{"n_experts": 4, "experts_per_token": 1, "activation": "mish", "balance_bias": false, "router_z_loss": 0.001, "lr_router": 0.000328, "vocab_size": 2048, "norm": "rmsnorm", "norm_eps": 1e-06, "tie_embeddings": true, "beta1": 0.9, "batch_tokens": 32768, "seq_len": 384, "train_tokens": 240400000}
Below are experts of layer 4 (counted from 0) of a mixture-of-experts language model. Rows are named router (the router's row for the expert), up (a neuron's input weights, with its number) and show model dimensions 0-79. Each number is 50 + 10 x the weight over its row's rms, rounded and kept within 0 to 99.
Before each expert's rows: "gets" lists some tokens that make up at least twice as much of what it gets as of all text. This comes from a sample of Wikipedia text that the model never trained on. Tokens count by the router's weight.

# expert 2
gets: " ", " |", "–", " R", "|", " T"
router:44 38 41 38 53 25 40 59 49 45 40 62 45 51 47 43 47 43 64 68 52 50 55 52 50 59 46 53 39 47 40 56 50 49 43 68 37 23 63 45 35 59 41 46 58 42 60 54 49 28 53 50 43 53 60 52 32 71 41 43 76 58 57 33 34 37 46 32 41 52 51 47 49 41 63 46 57 36 51 42
up4:35 53 55 55 56 36 68 56 50 57 42 39 33 43 54 46 52 63 63 40 42 49 46 66 49 47 22 56 36 39 60 58 49 38 47 47 44 55 34 35 31 57 65 54 65 44 45 46 35 56 60 41 46 53 59 54 36 51 41 46 51 53 48 46 53 51 45 50 47 44 56 49 47 48 56 52 35 49 40 39
up5:52 64 41 56 51 50 34 53 36 60 38 42 49 52 51 48 56 78 55 42 54 26 27 46 39 50 44 42 46 38 57 37 56 50 60 40 65 53 60 54 51 65 49 50 49 52 73 47 59 42 37 64 65 47 66 36 42 47 35 35 51 70 47 58 50 49 47 57 64 29 51 34 39 50 45 52 54 40 52 63
up6:39 53 47 48 54 35 76 67 40 53 62 56 57 49 43 69 45 46 30 48 48 49 59 33 49 43 45 53 41 47 58 44 66 51 46 65 65 53 40 52 66 61 44 61 44 36 38 44 52 52 52 48 62 40 49 48 48 29 41 34 54 57 50 53 54 59 55 65 42 41 30 53 65 56 33 43 43 51 62 47
up7:38 40 54 48 55 55 40 51 31 59 45 47 41 44 49 47 26 58 37 56 42 56 69 44 60 55 73 57 43 40 43 32 47 55 32 61 27 39 63 53 47 63 41 59 48 64 45 45 62 61 39 45 39 47 43 58 56 59 55 60 55 35 46 69 44 39 68 59 44 49 58 44 54 45 46 37 61 53 49 50
up8:61 66 43 36 50 51 47 50 49 29 34 46 32 72 24 44 53 40 44 48 53 47 51 33 54 34 43 56 63 44 34 50 62 39 48 45 52 48 59 42 54 68 50 42 40 54 58 60 47 64 33 59 28 51 49 55 36 61 31 59 51 43 52 47 40 51 47 48 41 52 52 42 39 40 63 56 45 50 51 55
up9:30 48 47 41 34 45 41 55 57 70 54 54 47 36 63 46 37 69 29 46 53 36 55 34 42 44 36 39 46 46 53 42 38 56 46 54 42 26 51 49 53 68 50 51 40 41 46 48 45 44 48 52 48 54 49 30 42 63 68 59 58 50 42 32 50 35 40 52 41 51 58 49 32 63 35 66 51 54 36 55
up10:57 43 36 49 47 33 51 59 33 50 50 44 35 61 29 54 56 64 51 42 30 56 43 39 53 52 61 45 53 52 55 45 43 40 44 67 41 61 55 52 34 63 50 42 48 54 56 46 53 57 71 63 57 59 41 50 48 42 58 44 55 66 36 46 44 48 53 52 37 44 48 43 48 67 49 63 42 55 36 51
up11:52 47 39 43 64 67 48 51 39 47 53 53 55 67 46 54 54 44 30 45 48 47 54 41 47 17 34 47 55 59 51 41 37 42 46 60 48 45 41 32 55 51 36 45 45 54 62 31 42 49 42 43 50 66 54 63 47 25 49 46 56 59 37 43 45 48 40 78 47 46 61 52 51 43 53 55 41 41 41 28
up12:54 52 43 33 48 57 45 50 57 33 55 42 36 39 52 40 56 56 58 43 44 45 71 54 54 39 49 62 50 38 47 43 37 54 60 52 62 54 51 42 45 65 41 46 46 49 57 51 70 39 51 58 67 56 56 55 43 43 39 64 54 47 29 63 52 53 62 36 39 35 41 51 48 35 61 38 39 45 49 50

# expert 1
gets: ",", ".", " of", " in", " to", " and"
router:17 47 40 41 61 39 44 68 50 47 36 48 41 32 45 39 42 70 39 51 53 53 51 36 36 44 34 60 55 49 41 41 45 43 39 57 50 61 47 64 64 55 38 41 63 38 59 51 65 55 48 50 59 55 60 36 46 49 35 39 33 49 31 50 48 55 47 39 33 37 57 42 52 58 51 32 55 45 39 43
up4:49 63 49 57 38 65 51 55 51 20 39 52 65 49 58 48 50 52 54 43 70 60 46 38 63 47 46 55 65 75 41 50 49 54 48 55 58 39 41 44 48 55 59 51 72 40 47 56 52 39 51 40 47 70 57 40 39 47 49 52 54 53 46 61 49 61 51 65 55 51 37 52 44 36 48 49 57 59 45 32
up5:39 53 41 38 61 51 51 42 51 50 38 57 57 42 49 39 42 46 34 47 49 52 41 55 68 33 47 57 32 57 51 36 50 60 50 64 58 49 63 51 45 37 39 41 41 42 51 62 41 34 61 57 43 50 55 53 51 35 51 54 74 50 34 40 65 33 47 24 54 43 61 46 55 70 61 57 53 39 45 47
up6:39 47 49 49 43 51 43 62 33 46 38 42 61 50 52 51 54 43 47 19 45 56 33 54 36 53 43 37 59 49 38 45 63 45 52 50 51 31 42 58 40 62 48 29 56 48 40 57 14 51 59 45 51 45 28 47 44 49 51 44 35 44 56 46 34 63 62 41 47 42 61 49 52 56 54 50 46 41 60 59
up7:50 31 54 57 50 35 34 39 36 56 38 55 64 46 57 60 54 57 48 47 50 39 44 43 40 43 48 29 42 47 56 46 46 68 49 54 43 51 52 54 56 44 57 62 54 52 49 48 61 50 57 56 41 46 56 48 48 41 56 54 67 58 45 65 49 40 33 47 33 30 62 39 42 41 46 39 51 54 39 42
up8:44 40 46 54 59 45 52 64 39 39 65 46 65 42 57 57 39 48 59 66 52 55 58 43 36 39 25 43 52 51 45 64 35 62 45 59 43 43 57 56 53 41 60 58 44 39 48 32 46 52 52 51 41 57 49 45 58 59 47 65 29 67 45 49 75 63 31 42 53 38 76 33 51 58 49 52 52 51 44 39
up9:51 49 50 43 47 49 46 52 46 54 32 64 45 32 46 29 46 44 51 60 51 50 63 54 57 23 61 44 42 30 36 43 38 45 57 61 30 50 50 59 67 37 40 50 43 51 48 47 41 40 47 39 54 43 72 60 49 43 40 48 54 47 48 39 52 52 57 23 63 47 56 43 41 47 57 54 70 48 55 50
up10:54 48 45 45 49 62 42 43 45 72 48 55 43 51 53 39 40 50 56 46 53 47 44 52 42 48 55 50 42 46 55 50 47 50 78 59 45 39 76 58 43 55 13 47 41 49 30 64 52 41 24 54 52 41 47 63 61 60 58 43 58 28 45 45 58 29 66 54 54 44 60 41 52 58 51 37 54 45 41 54
up11:53 52 38 49 38 48 51 62 50 43 32 55 39 50 44 70 48 59 47 45 56 42 63 53 53 63 58 71 42 57 49 50 47 55 55 37 50 34 56 62 59 51 45 53 51 58 39 80 44 57 33 69 54 54 58 40 42 64 34 50 52 45 41 53 51 46 44 58 46 58 57 51 28 45 45 55 49 41 45 31
up12:58 59 35 43 51 45 53 61 40 39 39 48 34 34 54 38 28 42 52 61 47 34 49 47 48 53 56 52 53 51 73 45 40 45 39 54 36 33 57 59 44 51 54 44 61 44 44 65 63 66 60 48 49 44 54 66 34 63 28 51 55 44 17 61 39 64 56 38 47 75 66 33 49 53 69 72 36 51 52 39

# expert 3
gets: "a", "i", "an", "o", "u", "e"
router:47 53 39 40 75 59 60 64 29 26 52 67 64 48 52 46 42 55 44 48 56 35 40 57 50 47 41 43 55 37 49 44 44 31 56 55 47 51 61 31 49 54 33 49 44 56 53 48 64 47 62 55 31 57 46 44 38 45 58 69 61 59 36 52 60 46 51 69 52 42 50 33 50 64 60 49 56 43 55 22
up4:54 56 46 47 64 41 65 55 42 64 46 48 52 50 64 38 47 44 51 42 34 39 37 41 47 71 31 59 43 41 53 54 30 34 50 46 57 53 50 60 47 71 51 63 65 57 41 71 50 44 44 51 48 33 50 39 58 66 44 52 41 49 49 55 32 67 47 34 42 57 62 59 54 44 59 32 51 34 58 48
up5:48 50 59 55 78 39 73 42 60 56 53 49 25 38 43 62 34 40 39 57 64 36 36 49 56 53 48 43 27 50 64 43 57 49 48 58 55 37 48 51 59 45 55 30 66 41 41 43 39 67 48 48 49 46 47 40 48 57 56 30 50 59 35 51 52 61 59 39 46 62 39 50 59 57 48 48 36 45 66 52
up6:52 43 41 59 60 44 47 67 58 49 51 49 60 37 49 51 39 68 44 68 60 48 39 61 60 58 50 59 30 53 45 36 45 31 67 58 53 67 42 51 44 54 46 57 44 64 62 63 65 50 57 62 43 44 61 59 39 63 51 61 61 40 51 50 48 50 51 66 55 34 49 60 73 55 51 49 34 52 42 61
up7:46 56 45 52 35 43 49 57 34 37 60 59 42 52 42 45 45 53 62 43 48 47 28 53 52 48 57 60 50 46 54 37 63 63 38 41 41 53 30 52 47 41 52 44 56 56 48 47 36 64 61 46 56 40 48 48 45 59 39 64 54 53 62 43 45 50 46 40 70 37 61 27 62 48 46 69 37 48 42 44
up8:40 51 54 53 41 59 64 36 60 30 44 55 66 41 44 33 59 60 57 43 48 46 42 31 40 54 33 47 59 31 39 52 52 61 45 54 63 60 53 54 49 75 39 45 48 56 52 64 51 44 38 37 58 53 70 41 57 51 57 40 46 47 44 52 57 54 56 47 51 45 41 46 50 45 59 33 58 54 51 57
up9:63 54 43 50 70 37 45 70 66 52 55 64 71 35 49 50 56 52 33 33 68 60 54 61 54 37 51 52 62 49 34 56 54 49 53 54 43 39 28 42 55 45 43 53 43 62 43 41 57 51 39 49 50 50 39 54 43 57 50 37 57 38 55 45 35 52 52 62 55 57 44 43 50 62 64 33 65 50 57 47
up10:49 43 51 64 62 23 59 59 48 41 53 57 52 59 66 41 55 25 28 37 64 46 45 56 42 68 57 40 38 46 52 37 63 36 55 34 66 48 49 39 39 44 56 34 68 43 38 44 39 44 31 61 43 51 55 53 61 55 49 50 50 44 46 61 51 44 51 52 38 37 68 20 63 63 35 49 43 52 58 53
up11:48 56 38 45 61 50 67 46 47 58 45 59 42 48 43 51 42 57 40 49 47 53 53 36 52 51 43 50 34 51 57 46 39 73 46 54 51 47 54 69 43 43 32 48 37 64 58 26 58 29 51 39 48 37 53 55 34 50 47 47 42 43 34 35 39 41 50 56 50 36 67 45 65 71 43 62 63 52 33 54
up12:39 60 51 56 52 51 49 57 50 36 75 45 62 40 35 59 34 47 47 60 58 69 47 50 38 49 46 65 41 37 47 55 51 46 61 65 46 41 25 52 56 43 55 52 47 40 65 51 52 39 38 65 41 62 61 42 37 51 41 49 40 53 55 46 45 60 66 38 63 41 61 53 54 51 54 61 56 47 45 58

# expert 0
gets: "1", "0", "2", "3", "6", "5"
router:52 35 38 48 58 35 48 57 44 40 40 75 30 47 48 52 39 61 44 49 60 32 44 49 42 55 43 55 56 53 44 61 44 45 41 60 46 59 59 58 51 52 54 58 52 54 56 48 51 43 45 57 46 53 63 62 45 62 56 55 45 62 55 48 53 34 52 40 54 39 72 58 46 60 61 53 66 37 36 61
up4:46 61 44 60 53 58 61 44 54 51 28 70 34 51 43 54 75 53 37 56 51 43 50 48 50 52 61 46 47 31 56 55 41 37 38 42 68 52 50 38 66 47 46 50 60 46 42 62 50 48 50 40 53 34 41 53 51 43 49 33 62 60 46 55 55 58 60 53 36 37 34 40 37 75 44 55 30 44 67 42
up5:72 55 46 43 42 62 52 53 39 47 55 57 59 61 58 49 29 58 46 43 56 50 35 63 47 59 42 46 48 62 54 32 35 38 44 51 33 51 39 45 49 75 44 31 38 42 53 58 57 55 60 62 50 51 60 38 39 45 42 53 60 53 55 60 35 50 59 46 49 36 59 42 41 59 51 48 38 32 54 49
up6:51 54 51 58 43 61 58 55 44 44 46 47 41 39 59 42 48 57 43 63 30 37 65 33 40 28 52 39 64 58 72 47 47 59 48 55 60 69 45 45 43 64 51 49 35 64 43 50 55 49 49 49 48 48 49 30 47 34 60 54 58 51 54 70 43 43 39 40 38 60 53 39 50 72 54 51 79 51 70 37
up7:54 51 51 50 70 61 36 58 61 32 53 52 52 62 49 56 55 43 34 43 57 39 41 47 50 41 57 58 58 56 57 48 50 52 64 36 44 49 45 63 65 46 46 56 49 41 52 44 49 40 52 58 46 50 47 32 31 48 59 52 45 70 49 42 53 34 51 34 54 46 52 32 48 61 51 53 29 51 46 36
up8:66 43 52 44 43 44 46 51 62 59 37 42 52 57 49 55 53 58 33 35 39 46 37 66 63 60 50 47 51 66 53 61 51 35 54 42 62 43 40 39 58 55 47 62 50 39 45 39 29 51 59 36 64 57 43 69 42 63 40 54 62 51 43 55 61 60 53 59 43 61 54 23 68 57 48 52 72 34 35 43
up9:41 43 44 59 46 55 56 43 43 41 34 66 42 41 56 64 48 50 56 49 36 36 43 56 66 56 53 43 43 41 61 39 73 31 60 38 58 63 63 51 48 50 38 48 57 68 45 44 47 46 37 53 61 58 44 53 55 58 53 36 45 46 44 50 58 27 60 55 59 57 53 32 49 53 35 47 30 46 42 46
up10:36 42 53 40 48 53 60 64 34 57 45 59 40 44 55 69 50 53 40 58 66 27 63 33 53 60 40 62 60 57 48 43 62 53 30 60 56 24 53 36 46 43 43 40 59 37 58 46 51 44 42 39 48 49 40 66 51 56 42 53 52 55 52 28 63 42 44 40 53 63 45 44 46 38 64 60 42 44 62 51
up11:61 46 60 50 40 31 50 41 53 53 45 48 46 49 38 50 43 61 42 43 63 30 58 51 32 72 28 59 49 35 53 51 60 43 53 38 48 58 56 49 56 50 45 36 53 53 53 44 61 54 37 47 49 61 41 49 48 78 44 56 66 55 52 45 48 43 49 69 63 38 55 57 32 59 37 39 50 55 41 47
up12:61 50 59 50 58 47 61 60 61 26 63 56 50 32 50 59 40 49 34 61 48 41 36 49 64 38 47 47 51 64 37 40 50 54 53 34 51 57 56 35 43 56 46 55 47 39 57 66 60 48 57 63 39 54 40 47 37 47 60 44 40 60 34 47 53 48 35 65 55 52 39 56 42 77 52 36 55 34 47 39